Weights of a small mixture-of-experts language model, trained from scratch on English Wikipedia.
Size: width 160, 49.7M parameters.
Experts: 128 experts in each of 12 layers, a softmax router.
Below are experts of layer 7 (counted from 0) of a mixture-of-experts language model. Rows are named router (the router's row for the expert), gate (a neuron's input weights, with its number), up (a neuron's input weights, with its number), down (a neuron's output weights, with its number) and show model dimensions 0-159. Each number is 200 + 30 x the weight over its row's rms, rounded and kept within 0 to 999.
Before each expert's rows: "raises" lists some tokens whose logits its average output raises strongly, later layers aside. This comes from a sample of Wikipedia text that the model never trained on.

# expert 4
raises: "ates", "ated", "ate", "als", "ations", "all"
router,232,233,176,156,188,180,194,205,247,228,207,228,192,214,192,208,190,213,206,211,188,177,189,221,243,212,214,237,172,226,138,202,213,159,244,195,220,214,177,176,235,172,235,248,174,161,215,210,236,229,181,208,224,241,177,187,206,186,231,152,189,184,163,215,234,172,154,211,259,225,178,203,183,231,205,225,198,222,263,183,204,170,205,191,173,204,125,153,238,208,208,212,202,191,172,177,240,196,164,201,237,194,171,218,246,174,179,177,173,256,158,187,229,205,206,214,164,208,240,222,189,185,246,185,189,282,175,168,250,156,157,183,207,242,193,140,210,209,199,221,201,274,172,189,222,212,205,238,232,125,199,161,239,171,221,260,230,217,256,170
gate1,212,138,233,225,242,231,235,267,219,207,144,219,204,198,139,201,215,203,213,197,217,219,154,208,204,163,221,200,181,213,150,205,231,209,247,160,245,170,182,202,207,155,204,192,208,203,200,196,199,257,172,172,209,200,166,190,175,199,189,194,159,251,144,221,168,195,172,236,217,152,228,211,209,161,166,203,206,158,210,198,155,259,215,188,198,173,219,172,209,235,287,196,223,157,249,195,172,215,180,221,215,174,189,267,199,173,207,168,214,172,263,189,194,259,171,196,206,225,199,212,172,168,204,159,185,244,186,211,162,213,220,185,218,193,236,163,193,168,209,121,241,217,244,193,234,230,238,182,225,175,212,162,197,254,195,208,170,178,257,206
up1,102,204,225,171,187,256,207,168,183,238,207,160,190,233,210,148,212,198,180,221,230,211,202,171,247,167,208,158,202,170,160,206,202,201,188,162,193,156,212,193,186,245,220,245,185,196,230,200,197,147,187,191,187,221,213,209,197,196,198,184,159,211,168,265,211,204,199,205,221,249,224,170,225,219,209,199,192,201,236,195,202,199,237,270,207,200,223,199,240,187,229,256,244,178,191,228,212,216,173,199,168,228,165,188,173,225,182,240,160,206,216,196,237,158,195,212,187,213,177,173,195,259,181,186,201,276,191,203,234,248,185,200,196,188,158,238,251,165,173,139,222,164,173,251,195,164,183,244,210,234,167,234,192,179,193,123,206,189,127,145
down1,157,170,154,159,201,189,169,194,211,204,157,216,208,213,183,258,166,202,268,232,195,252,186,202,199,174,226,223,186,242,207,229,192,182,190,177,206,185,208,191,215,236,198,222,227,209,210,173,183,210,211,171,202,190,209,264,176,177,174,119,181,204,262,239,195,199,174,233,214,211,184,226,167,191,157,163,208,173,239,231,262,154,191,214,183,254,218,158,237,220,201,212,172,181,240,263,141,206,219,130,160,201,205,187,201,226,222,244,198,166,229,243,214,218,177,181,193,184,178,195,183,216,172,210,191,293,180,195,257,200,197,216,171,160,204,154,136,168,214,262,247,218,273,205,169,233,191,203,217,223,226,197,199,208,190,178,191,211,189,189
gate2,196,204,235,167,211,218,218,213,239,186,179,203,120,210,158,188,228,168,190,184,163,156,200,215,221,229,183,181,200,156,217,177,198,251,170,201,191,179,184,185,264,212,171,217,272,214,233,157,186,257,167,174,241,195,158,183,200,221,193,240,271,195,159,164,152,177,200,179,195,218,229,216,193,235,195,149,245,249,203,204,198,182,244,231,201,171,207,204,192,118,251,161,162,260,196,253,208,194,205,228,167,167,191,218,200,216,260,177,216,214,200,213,232,236,244,207,191,257,210,226,248,219,210,218,200,192,177,180,219,218,181,172,221,143,223,206,187,157,155,215,216,206,201,138,198,188,160,153,211,189,176,165,226,197,240,209,162,201,177,231
up2,233,194,236,153,238,172,186,196,169,179,254,169,219,165,180,158,161,165,209,189,210,173,247,257,190,195,195,239,190,168,175,223,209,217,166,247,219,234,146,200,194,195,156,177,187,143,239,241,173,223,194,211,196,210,171,180,172,225,221,215,210,187,183,119,158,181,176,231,199,193,197,133,200,220,211,165,173,213,221,228,216,210,127,265,156,196,126,167,216,176,223,164,156,211,233,175,170,209,202,242,170,197,174,207,211,225,216,205,208,191,148,196,202,224,240,221,204,170,157,238,239,183,166,199,189,208,180,178,192,250,147,149,207,203,183,184,243,186,167,176,179,198,260,233,213,187,170,218,164,214,190,164,236,236,222,187,166,166,153,202
down2,198,214,193,308,173,183,189,190,203,231,203,233,182,118,218,258,212,184,200,216,224,202,236,231,253,248,174,200,218,180,187,186,223,195,166,249,139,206,231,202,159,193,199,196,197,215,209,172,211,219,238,237,207,184,213,227,230,184,194,162,147,168,176,210,172,214,177,149,201,182,214,194,170,214,164,159,204,169,198,208,218,235,167,268,215,190,197,206,216,140,224,253,199,212,221,189,218,223,245,244,222,183,230,194,196,245,195,203,202,197,172,180,177,177,226,171,212,130,213,185,163,198,230,198,205,205,220,253,151,131,175,186,261,211,198,140,204,170,167,188,228,175,164,238,173,202,196,188,227,142,177,189,202,177,276,201,221,190,173,184
gate3,271,178,179,201,199,134,205,209,222,199,170,188,180,222,204,210,212,167,232,238,186,169,176,191,200,195,228,212,286,180,175,174,147,194,188,214,202,211,225,252,200,266,175,163,189,177,180,236,201,183,189,190,204,276,168,198,198,173,194,209,247,221,243,159,210,194,188,217,231,190,126,251,200,265,132,203,189,242,197,215,177,247,213,177,170,196,189,180,206,215,237,210,175,215,187,192,183,206,181,169,201,230,212,248,197,157,202,185,201,208,243,228,201,239,250,236,152,168,182,224,182,194,262,196,203,191,188,192,199,159,174,219,186,189,183,177,160,224,161,212,218,184,163,155,177,208,106,164,257,178,164,231,213,185,189,150,234,205,224,188
up3,252,186,171,207,263,174,190,179,174,216,178,171,165,267,223,217,201,161,232,221,175,154,245,212,222,209,141,245,252,214,187,184,118,218,198,191,199,243,183,200,207,254,210,183,154,220,149,240,179,203,164,180,231,180,150,240,208,235,111,214,249,201,231,220,191,155,216,205,196,235,164,226,171,258,165,231,192,233,245,226,171,189,204,212,147,197,207,185,173,162,205,193,158,191,173,199,201,180,157,203,157,201,238,241,205,190,192,194,208,246,197,204,179,219,231,214,182,216,226,197,178,213,276,186,185,244,206,197,246,207,232,218,196,190,207,208,173,215,214,212,214,231,227,146,188,237,185,162,214,207,191,204,139,220,238,171,249,209,204,194
down3,217,169,224,251,173,165,196,213,175,173,190,170,198,246,164,200,247,154,246,182,195,231,185,208,207,167,218,175,257,189,207,175,222,200,180,241,234,203,167,175,215,192,171,168,202,223,245,160,146,176,200,221,199,263,155,177,227,186,146,110,228,177,190,215,190,234,236,217,179,217,214,240,168,219,200,178,172,209,225,227,226,230,174,197,234,187,198,179,166,200,305,199,212,230,210,188,207,202,179,217,236,206,157,179,161,241,223,189,214,211,212,176,208,208,261,252,172,217,200,184,158,217,196,222,230,203,197,227,144,213,224,169,184,169,205,144,131,154,181,197,147,239,185,223,248,215,205,217,192,228,248,174,186,218,168,179,221,235,210,162
gate4,231,231,239,232,192,125,197,185,237,192,176,171,179,223,216,257,203,138,196,247,173,160,223,230,180,219,185,209,204,179,197,185,180,232,269,212,209,231,199,197,219,203,217,202,152,164,207,193,191,232,197,237,200,231,243,192,179,165,236,183,255,202,210,168,192,250,174,211,182,233,143,205,177,212,272,206,184,205,199,229,162,202,209,178,165,227,163,251,232,140,243,214,261,198,256,192,244,153,235,233,219,178,270,224,180,200,239,212,179,236,228,194,215,159,215,177,227,228,191,199,230,223,199,208,161,161,203,199,213,199,158,125,186,147,188,219,224,225,178,223,181,205,179,194,195,220,177,245,133,207,190,196,218,239,174,244,183,201,177,186
up4,190,205,244,188,247,215,216,143,157,216,210,224,209,147,212,216,207,233,200,207,230,159,208,211,191,213,228,212,198,203,196,196,190,216,212,136,156,205,191,216,230,174,199,173,225,193,97,222,168,263,253,218,229,206,206,194,183,200,226,155,222,251,219,200,177,209,173,208,160,166,245,186,199,222,201,259,161,201,217,179,207,176,235,171,206,179,143,216,170,193,255,227,210,231,226,206,241,202,202,203,227,236,250,195,207,188,206,252,224,167,235,173,215,200,132,168,255,270,196,184,214,179,246,236,233,180,221,220,215,222,185,223,227,161,201,230,215,222,209,243,182,176,143,214,195,206,207,270,187,166,211,199,261,118,221,203,207,208,204,193
down4,162,206,208,163,202,196,169,189,182,183,162,163,189,164,188,170,216,219,243,188,178,207,198,183,217,217,190,172,208,226,192,145,148,275,229,177,206,213,84,174,180,148,175,200,197,177,197,226,240,202,207,208,155,195,186,226,179,203,224,191,227,230,177,175,229,147,188,127,181,190,195,179,196,167,210,179,230,210,218,178,213,229,221,157,196,193,209,161,194,205,157,170,201,182,212,236,201,186,167,208,172,210,229,187,212,154,242,201,201,251,216,282,147,256,141,232,235,182,141,193,231,228,174,235,171,148,174,210,199,173,247,211,155,221,190,185,255,196,178,162,212,213,205,142,235,245,203,204,218,213,205,240,203,230,237,222,161,194,193,179

# expert 2
raises: "ct", "j", "ff", "ful", "op"
router,183,164,166,183,227,164,199,125,222,209,156,180,205,239,185,161,176,191,205,208,231,249,202,195,219,176,192,198,184,220,264,234,183,220,192,238,168,226,142,225,221,176,237,194,224,213,235,183,206,201,221,195,165,191,168,250,179,191,202,189,243,215,140,227,218,166,251,172,219,216,208,209,171,163,117,230,245,237,193,181,212,155,228,193,195,158,180,206,198,218,178,251,164,199,198,153,174,192,117,232,218,212,232,235,173,174,153,259,168,180,207,179,213,172,140,180,238,215,233,214,203,251,202,198,245,198,216,221,168,193,181,176,200,190,154,188,170,202,149,169,180,233,202,189,218,202,178,249,191,191,271,232,226,168,207,140,218,196,204,219
gate0,202,217,238,183,222,202,153,249,228,171,217,233,163,130,218,178,181,187,162,219,266,226,189,227,172,246,188,202,185,232,216,167,223,215,163,220,146,195,227,217,190,268,168,152,171,229,171,231,207,228,249,209,210,196,125,250,212,220,246,201,197,215,226,190,243,200,193,197,254,252,198,147,187,205,189,228,188,207,221,180,193,209,224,217,180,191,208,226,191,197,200,144,223,225,208,197,204,136,250,228,210,206,170,210,224,248,199,190,158,211,189,216,226,248,245,209,189,259,228,247,197,136,200,260,240,221,167,173,185,206,211,194,238,218,227,180,178,237,155,213,225,239,247,222,199,214,167,223,228,227,202,186,189,192,243,199,266,169,228,193
up0,213,202,227,175,216,222,256,213,204,182,210,152,197,218,203,194,200,167,180,221,217,202,123,185,152,260,252,147,195,170,242,193,140,214,199,144,175,215,211,224,206,218,198,176,162,210,187,215,208,251,226,162,234,257,182,245,267,245,163,200,169,209,180,199,239,171,220,193,190,211,203,141,228,150,226,177,234,225,211,241,188,227,190,216,161,228,165,203,186,213,210,150,226,248,145,191,168,194,192,262,221,227,196,193,227,166,213,203,168,224,207,191,206,194,240,205,195,228,223,195,172,200,171,229,152,172,259,122,181,193,216,200,179,146,194,228,206,220,202,187,193,190,230,178,187,270,157,221,206,239,220,241,212,220,243,185,152,202,184,182
down0,197,206,209,195,243,229,192,209,195,195,197,182,195,185,194,260,188,142,253,184,205,219,200,228,168,141,129,200,184,139,236,181,211,219,119,191,151,189,165,242,233,157,193,191,229,188,228,242,254,198,226,166,196,229,152,217,260,278,211,208,206,208,159,207,205,227,179,210,225,205,198,208,205,185,195,194,213,225,178,175,236,216,218,181,238,157,175,181,225,183,259,143,189,164,197,203,243,234,194,187,214,185,209,159,201,201,219,151,161,193,168,250,169,254,179,205,213,169,189,178,184,217,203,173,211,188,214,262,198,194,155,158,225,247,204,199,234,182,216,209,237,206,168,189,219,201,176,244,192,184,255,144,247,215,241,245,224,242,229,208
gate1,202,198,208,273,203,245,212,224,142,230,194,151,211,228,209,182,184,201,234,144,247,148,250,207,217,202,223,226,190,167,267,197,184,173,229,221,191,226,185,233,194,229,232,237,171,199,191,209,191,202,193,223,215,303,203,221,164,162,195,242,191,173,232,230,203,190,192,214,181,221,186,145,209,208,234,235,210,219,172,197,232,162,184,175,154,170,215,203,255,170,214,188,228,184,212,182,138,182,188,171,218,141,216,153,230,185,227,206,199,220,247,279,189,202,162,178,250,187,236,185,214,193,243,217,186,223,199,165,235,187,226,190,285,191,162,215,223,218,221,218,215,200,228,189,198,191,208,158,152,219,199,217,208,197,196,248,267,173,208,228
up1,199,211,189,172,180,192,163,175,180,212,219,177,188,189,161,198,181,211,208,219,166,259,157,198,167,187,161,181,179,208,181,216,206,202,175,181,265,187,193,185,220,257,198,207,245,152,170,196,255,117,200,201,161,211,182,115,240,212,210,179,189,256,203,181,195,186,253,154,241,166,246,215,238,190,199,214,196,180,213,167,188,194,171,262,239,180,167,164,237,163,197,187,142,231,183,181,203,211,216,175,223,221,244,226,211,246,217,155,212,248,193,255,196,142,233,166,165,278,208,259,197,228,198,199,176,188,239,226,207,211,212,217,202,206,227,210,192,232,142,207,205,186,175,211,205,154,189,214,207,164,189,214,180,223,154,148,188,252,216,180
down1,160,152,231,171,187,164,155,147,209,208,280,210,212,218,216,209,230,226,199,123,204,205,161,204,225,200,242,162,196,171,228,212,230,145,178,172,227,212,213,214,224,181,196,188,217,159,190,168,212,220,190,263,173,134,211,223,251,220,148,223,201,155,202,125,167,175,189,192,224,208,151,198,179,237,222,211,209,212,202,217,217,245,173,142,244,175,228,229,189,200,181,175,242,214,201,261,213,180,232,236,120,159,211,195,233,186,233,209,254,229,192,186,229,212,217,217,162,221,197,217,242,210,207,169,226,200,218,169,191,200,226,212,199,218,195,217,151,171,216,266,165,224,212,174,197,183,248,153,182,228,186,207,220,231,193,190,216,176,143,205
gate2,185,210,181,228,245,248,232,197,246,212,219,162,157,211,183,215,166,251,213,158,204,187,198,228,239,147,198,221,197,257,169,168,175,194,195,206,171,207,208,196,211,202,229,167,173,192,206,218,151,161,230,187,217,130,198,157,196,142,176,147,200,220,228,197,209,268,254,197,229,176,173,234,165,203,224,174,203,155,196,185,192,166,195,216,240,233,180,195,222,211,221,184,188,226,175,160,233,230,202,202,150,198,259,193,175,158,195,190,294,183,281,214,172,201,195,217,172,182,201,168,213,175,202,225,210,214,192,203,232,240,203,144,167,182,196,186,151,159,203,172,194,235,236,196,150,199,246,201,234,204,241,189,162,232,146,178,190,158,211,148
up2,233,196,201,167,181,108,209,252,168,161,209,223,181,233,232,223,179,214,216,258,194,197,207,193,198,145,198,217,257,210,173,192,214,236,224,143,237,220,206,237,260,127,170,211,202,201,199,169,214,184,201,198,217,182,167,244,231,195,199,196,245,194,205,240,202,175,208,195,181,182,203,207,226,192,207,209,192,179,210,234,251,229,252,195,255,153,196,201,205,187,230,178,180,183,203,248,214,204,203,139,199,245,199,226,248,185,173,242,179,202,201,181,245,231,184,191,265,200,175,226,190,230,153,266,198,205,180,175,163,168,239,165,156,175,211,172,233,194,233,214,224,175,165,198,240,235,197,193,149,238,222,179,234,215,265,232,139,239,205,175
down2,226,183,194,166,172,260,250,187,142,199,211,258,209,224,248,151,155,216,216,235,219,237,187,241,214,225,203,240,239,149,163,227,155,257,193,197,175,237,234,180,235,163,207,244,170,195,163,162,201,166,192,228,211,183,209,179,200,189,172,190,203,226,231,199,219,244,222,216,251,188,151,188,229,202,232,213,179,217,198,183,192,226,205,212,244,198,241,197,177,172,190,187,289,217,191,184,157,207,267,284,174,239,240,216,187,172,154,216,202,170,169,165,192,215,243,205,148,187,205,169,250,221,222,241,178,199,208,225,171,175,209,209,134,195,219,206,187,214,252,201,190,210,198,221,186,247,209,183,134,222,223,183,199,174,214,164,175,196,195,210
gate3,222,225,199,200,200,150,217,185,104,244,187,184,223,196,232,177,211,188,220,196,250,207,135,243,189,224,243,161,212,265,192,214,170,175,199,212,203,167,212,218,196,163,198,234,203,213,208,204,186,207,185,257,200,172,186,158,160,204,180,202,225,211,218,213,159,202,221,209,224,203,241,211,235,125,222,251,210,228,279,146,159,189,208,242,212,231,194,194,186,245,221,192,200,266,180,206,194,162,157,151,177,189,171,156,190,165,144,157,171,182,165,181,198,217,158,160,215,198,186,191,213,194,228,212,268,152,198,200,200,194,226,204,210,197,187,232,206,124,192,152,162,196,213,202,161,163,185,223,192,170,203,211,205,121,226,186,191,174,226,185
up3,195,190,175,219,215,253,198,231,190,207,196,231,209,216,173,162,214,198,257,212,174,179,144,183,213,179,168,210,213,181,194,194,221,203,165,221,155,194,245,180,255,207,183,171,213,150,191,201,177,208,232,196,224,157,208,190,171,136,144,180,215,219,232,202,167,227,215,192,254,252,175,155,156,223,234,161,186,224,160,213,220,106,209,219,237,229,162,159,252,200,212,178,229,181,236,204,172,221,172,208,273,205,203,219,209,225,224,204,240,193,237,204,152,172,190,193,216,186,246,146,230,169,245,184,224,190,213,211,210,241,225,221,161,180,191,207,155,192,223,151,211,168,227,161,205,185,235,172,152,248,178,212,195,225,198,251,160,218,145,254
down3,207,154,181,189,195,152,187,175,208,176,167,245,242,227,206,189,194,201,160,291,182,205,208,186,174,227,193,218,214,159,177,184,195,205,216,217,225,175,214,154,187,240,173,176,171,246,202,145,170,173,187,250,219,143,259,156,266,243,229,186,234,205,192,240,193,191,197,217,183,156,214,191,266,192,216,237,213,168,216,218,151,207,173,199,152,189,208,150,228,199,236,231,200,240,212,192,214,195,207,211,146,229,240,192,227,199,161,197,233,175,192,235,217,169,226,154,142,214,174,260,174,195,230,163,184,230,193,233,211,125,192,214,188,223,196,205,236,181,231,218,208,175,187,190,175,131,186,213,202,202,192,185,264,221,190,141,219,202,246,237

# expert 7
raises: "te", "to", "ri", "as", "on", "ton"
router,231,194,157,229,182,186,187,190,194,194,156,187,235,169,159,222,216,189,214,217,197,158,210,242,221,180,224,226,207,224,197,210,199,162,201,227,189,235,194,182,216,149,232,255,174,209,199,168,198,175,232,201,210,178,169,236,227,215,239,211,178,190,160,206,174,222,211,189,245,257,152,202,197,178,157,158,166,211,238,228,185,174,258,143,169,195,215,177,210,188,170,155,173,182,151,173,226,224,141,226,254,236,243,163,226,199,148,167,204,202,229,189,225,190,214,219,155,199,181,177,237,246,196,172,240,232,207,181,188,121,163,177,131,206,236,190,190,235,205,144,241,241,213,245,226,209,141,186,197,205,161,186,201,235,200,247,123,188,193,179
gate0,213,293,203,184,189,197,242,195,194,121,156,210,185,206,244,211,220,222,211,217,217,114,156,214,224,195,209,212,196,193,207,209,210,179,193,199,253,213,191,180,192,191,196,169,207,169,242,188,181,191,157,234,232,193,156,215,215,215,208,211,194,207,225,224,193,223,199,207,233,255,154,223,131,205,205,259,192,164,218,232,149,171,231,161,205,199,220,264,216,203,249,207,161,254,145,219,212,265,132,185,247,166,194,195,237,245,186,157,144,233,184,205,217,198,163,214,198,207,158,273,200,178,174,263,182,212,218,195,209,193,234,217,221,244,193,170,224,204,195,173,157,223,233,185,164,220,178,196,214,195,219,218,177,187,237,209,179,174,194,187
up0,197,266,269,161,250,239,133,233,166,217,122,158,187,200,250,253,167,186,231,220,237,218,201,189,211,178,236,189,166,235,206,184,181,175,192,214,225,221,182,214,203,177,251,169,219,190,193,213,185,183,206,247,222,144,202,132,160,172,168,214,189,199,227,254,214,176,159,175,180,183,189,191,178,232,98,191,216,199,192,159,200,173,208,203,238,128,222,247,244,218,227,189,168,258,205,177,158,182,145,196,197,211,230,180,202,214,201,171,168,187,223,200,221,201,189,211,138,177,151,172,237,198,189,197,159,242,239,183,191,220,211,199,193,229,207,214,223,205,232,195,166,175,185,212,177,226,198,190,181,216,179,183,221,181,218,235,202,208,175,244
down0,221,250,194,219,244,166,213,198,181,234,213,285,166,245,237,231,193,181,252,243,196,179,193,251,231,224,246,176,175,192,156,204,238,203,210,195,181,197,197,154,259,168,161,206,233,177,181,185,162,242,164,170,190,227,255,199,216,234,189,190,198,193,233,162,198,196,265,194,203,245,152,199,202,202,232,211,211,189,194,140,205,218,184,254,232,252,157,296,191,231,205,256,200,217,198,185,202,184,195,198,198,252,200,184,163,189,217,179,164,243,184,165,264,218,210,227,196,192,176,214,188,215,207,245,190,206,192,235,215,164,221,201,203,155,179,164,195,233,157,178,202,233,186,180,239,172,233,179,198,173,184,201,158,172,221,209,166,148,145,187
gate1,250,200,217,227,203,249,220,171,172,207,194,194,182,235,186,200,190,199,218,204,168,162,196,235,150,192,189,187,170,165,212,133,203,254,210,182,224,204,258,214,182,200,194,193,229,201,215,177,193,234,204,188,203,138,227,197,187,182,169,211,210,239,135,179,173,240,206,233,215,212,156,173,179,223,222,218,176,198,242,228,178,145,142,205,175,218,208,234,194,157,206,182,199,265,231,202,147,269,194,182,204,176,196,184,209,226,211,186,166,176,170,195,190,205,206,205,272,183,151,215,225,279,179,169,234,199,207,168,147,183,211,259,226,222,217,178,217,201,243,128,242,256,207,176,130,189,227,190,243,164,212,249,218,196,253,170,216,181,188,205
up1,178,168,243,210,254,288,211,258,232,168,154,194,175,194,194,251,180,198,209,201,193,206,167,219,216,226,213,277,197,195,199,248,184,244,223,184,185,232,211,213,230,212,209,217,141,233,155,185,205,215,249,243,202,195,181,173,194,193,181,206,151,204,199,205,211,162,217,220,168,183,205,233,176,166,208,246,220,240,177,244,254,236,172,200,204,172,246,156,213,203,218,192,255,204,195,223,231,140,206,214,164,200,195,180,171,191,205,183,206,183,201,179,157,234,202,184,163,216,214,214,155,141,209,225,204,169,150,139,112,239,168,214,200,190,189,156,203,168,184,195,197,205,191,159,227,252,247,237,205,210,218,178,203,188,164,138,167,198,231,230
down1,219,222,203,186,215,185,213,209,195,187,173,206,207,170,255,256,185,208,191,257,207,190,220,157,249,218,142,184,203,151,180,165,197,195,191,229,204,186,159,218,202,241,256,168,242,243,230,241,164,221,262,215,193,205,163,191,236,187,227,165,241,206,183,187,188,201,216,238,250,239,193,172,189,242,159,221,167,160,186,220,208,177,190,171,206,238,242,201,207,172,240,248,133,199,202,135,219,195,205,211,218,191,178,214,181,153,183,202,208,162,134,217,237,215,208,196,220,139,219,191,264,185,192,155,186,226,131,211,228,187,229,204,230,226,231,183,182,189,195,194,244,202,196,160,164,234,172,245,179,197,236,216,156,133,165,168,185,201,214,258
gate2,197,208,222,187,195,201,309,199,142,196,175,134,207,141,173,221,204,167,161,214,153,146,199,201,180,214,255,219,166,143,211,208,153,169,244,208,153,184,174,152,238,213,197,192,194,190,167,197,221,183,216,194,196,174,204,231,231,161,218,204,187,173,179,158,204,238,223,237,178,188,156,209,172,184,201,283,185,199,218,203,219,180,247,177,205,241,223,227,183,223,280,157,174,233,181,260,231,183,208,183,195,246,215,175,193,205,221,217,144,221,206,160,160,155,213,211,212,180,221,232,173,225,194,181,209,246,181,180,203,163,225,207,209,184,245,197,205,177,146,160,233,227,239,229,204,184,202,198,168,266,203,219,192,198,227,180,180,199,196,164
up2,168,176,209,194,144,246,186,177,226,202,195,173,240,186,204,201,220,243,162,221,220,176,183,213,192,153,235,198,229,226,232,214,215,169,110,153,200,142,220,242,173,243,237,187,121,200,191,224,258,217,196,178,185,232,171,179,229,209,165,178,264,234,213,206,219,224,256,157,248,220,183,173,211,207,220,250,214,213,174,208,187,221,238,214,211,267,165,119,166,192,203,216,234,176,156,192,211,241,192,244,179,178,266,192,205,210,239,149,132,211,219,172,182,203,195,185,191,228,231,204,238,162,181,190,211,188,197,200,173,197,228,181,246,192,168,179,201,221,173,180,181,214,206,144,174,177,197,187,209,222,229,196,230,151,195,170,166,183,192,208
down2,260,209,173,253,231,211,220,199,157,175,210,214,200,194,220,208,203,177,222,161,174,191,215,158,237,234,203,149,165,142,192,196,157,132,177,198,161,174,205,231,157,222,225,166,193,173,232,246,153,195,191,229,216,176,203,174,266,204,162,172,238,218,200,198,199,215,171,114,222,190,202,235,212,161,172,242,244,184,206,199,233,243,216,193,198,189,171,233,212,187,224,188,207,204,195,219,197,243,211,158,158,155,211,252,185,212,268,248,209,205,221,191,219,200,189,194,190,192,187,163,158,164,211,250,178,124,193,178,150,119,213,185,232,207,196,158,216,226,186,232,210,140,189,235,211,201,172,227,210,163,218,208,196,155,195,214,201,247,230,177
gate3,227,236,219,211,211,204,232,207,192,170,187,231,216,183,170,203,187,209,211,192,246,152,177,185,152,201,264,230,227,176,193,205,162,196,214,162,190,220,225,238,227,165,222,202,224,200,198,275,205,163,182,160,157,199,171,233,250,166,188,173,219,220,145,191,168,186,229,199,225,196,206,221,178,190,207,201,179,173,200,264,188,190,176,194,182,215,230,178,234,193,266,118,193,226,244,237,220,203,147,148,207,190,202,120,210,236,179,178,175,205,226,137,236,231,209,218,164,194,235,263,233,212,216,191,215,219,227,227,208,164,212,177,219,249,265,200,206,249,228,223,198,264,273,162,188,207,232,207,216,192,230,183,215,198,148,199,156,207,216,196
up3,208,272,152,160,253,214,229,254,208,174,249,266,237,207,142,174,218,222,188,191,141,202,199,216,138,231,201,258,206,189,176,174,235,237,164,194,197,224,207,188,252,182,224,144,186,248,239,213,200,166,162,184,174,181,161,204,208,142,231,188,217,191,202,239,176,202,155,259,178,194,242,209,157,201,175,173,203,189,156,195,187,195,145,201,169,222,215,194,201,152,224,179,177,223,199,231,204,177,192,158,224,194,228,196,194,186,166,182,183,205,182,181,172,218,212,186,226,138,218,162,160,195,188,158,234,230,200,193,185,158,214,206,197,217,195,167,198,212,228,203,194,231,197,125,175,149,211,226,267,215,209,196,200,232,164,155,189,188,136,218
down3,234,188,213,220,185,221,139,244,189,223,174,192,158,190,163,270,220,251,216,237,209,159,170,193,173,174,202,228,157,178,220,214,218,180,226,271,147,209,212,210,194,129,193,193,219,188,232,238,200,170,205,184,208,188,192,177,208,226,193,219,181,225,212,197,183,153,154,181,167,234,139,203,215,192,172,145,178,182,175,156,213,204,210,216,226,127,229,194,200,153,217,173,151,201,230,200,201,217,128,190,224,146,165,237,173,209,235,184,224,202,201,229,241,120,194,188,189,210,221,208,187,243,243,179,182,145,190,192,208,188,212,200,190,198,212,257,195,211,151,234,230,223,230,240,208,207,236,224,226,252,173,196,267,207,203,208,203,262,235,193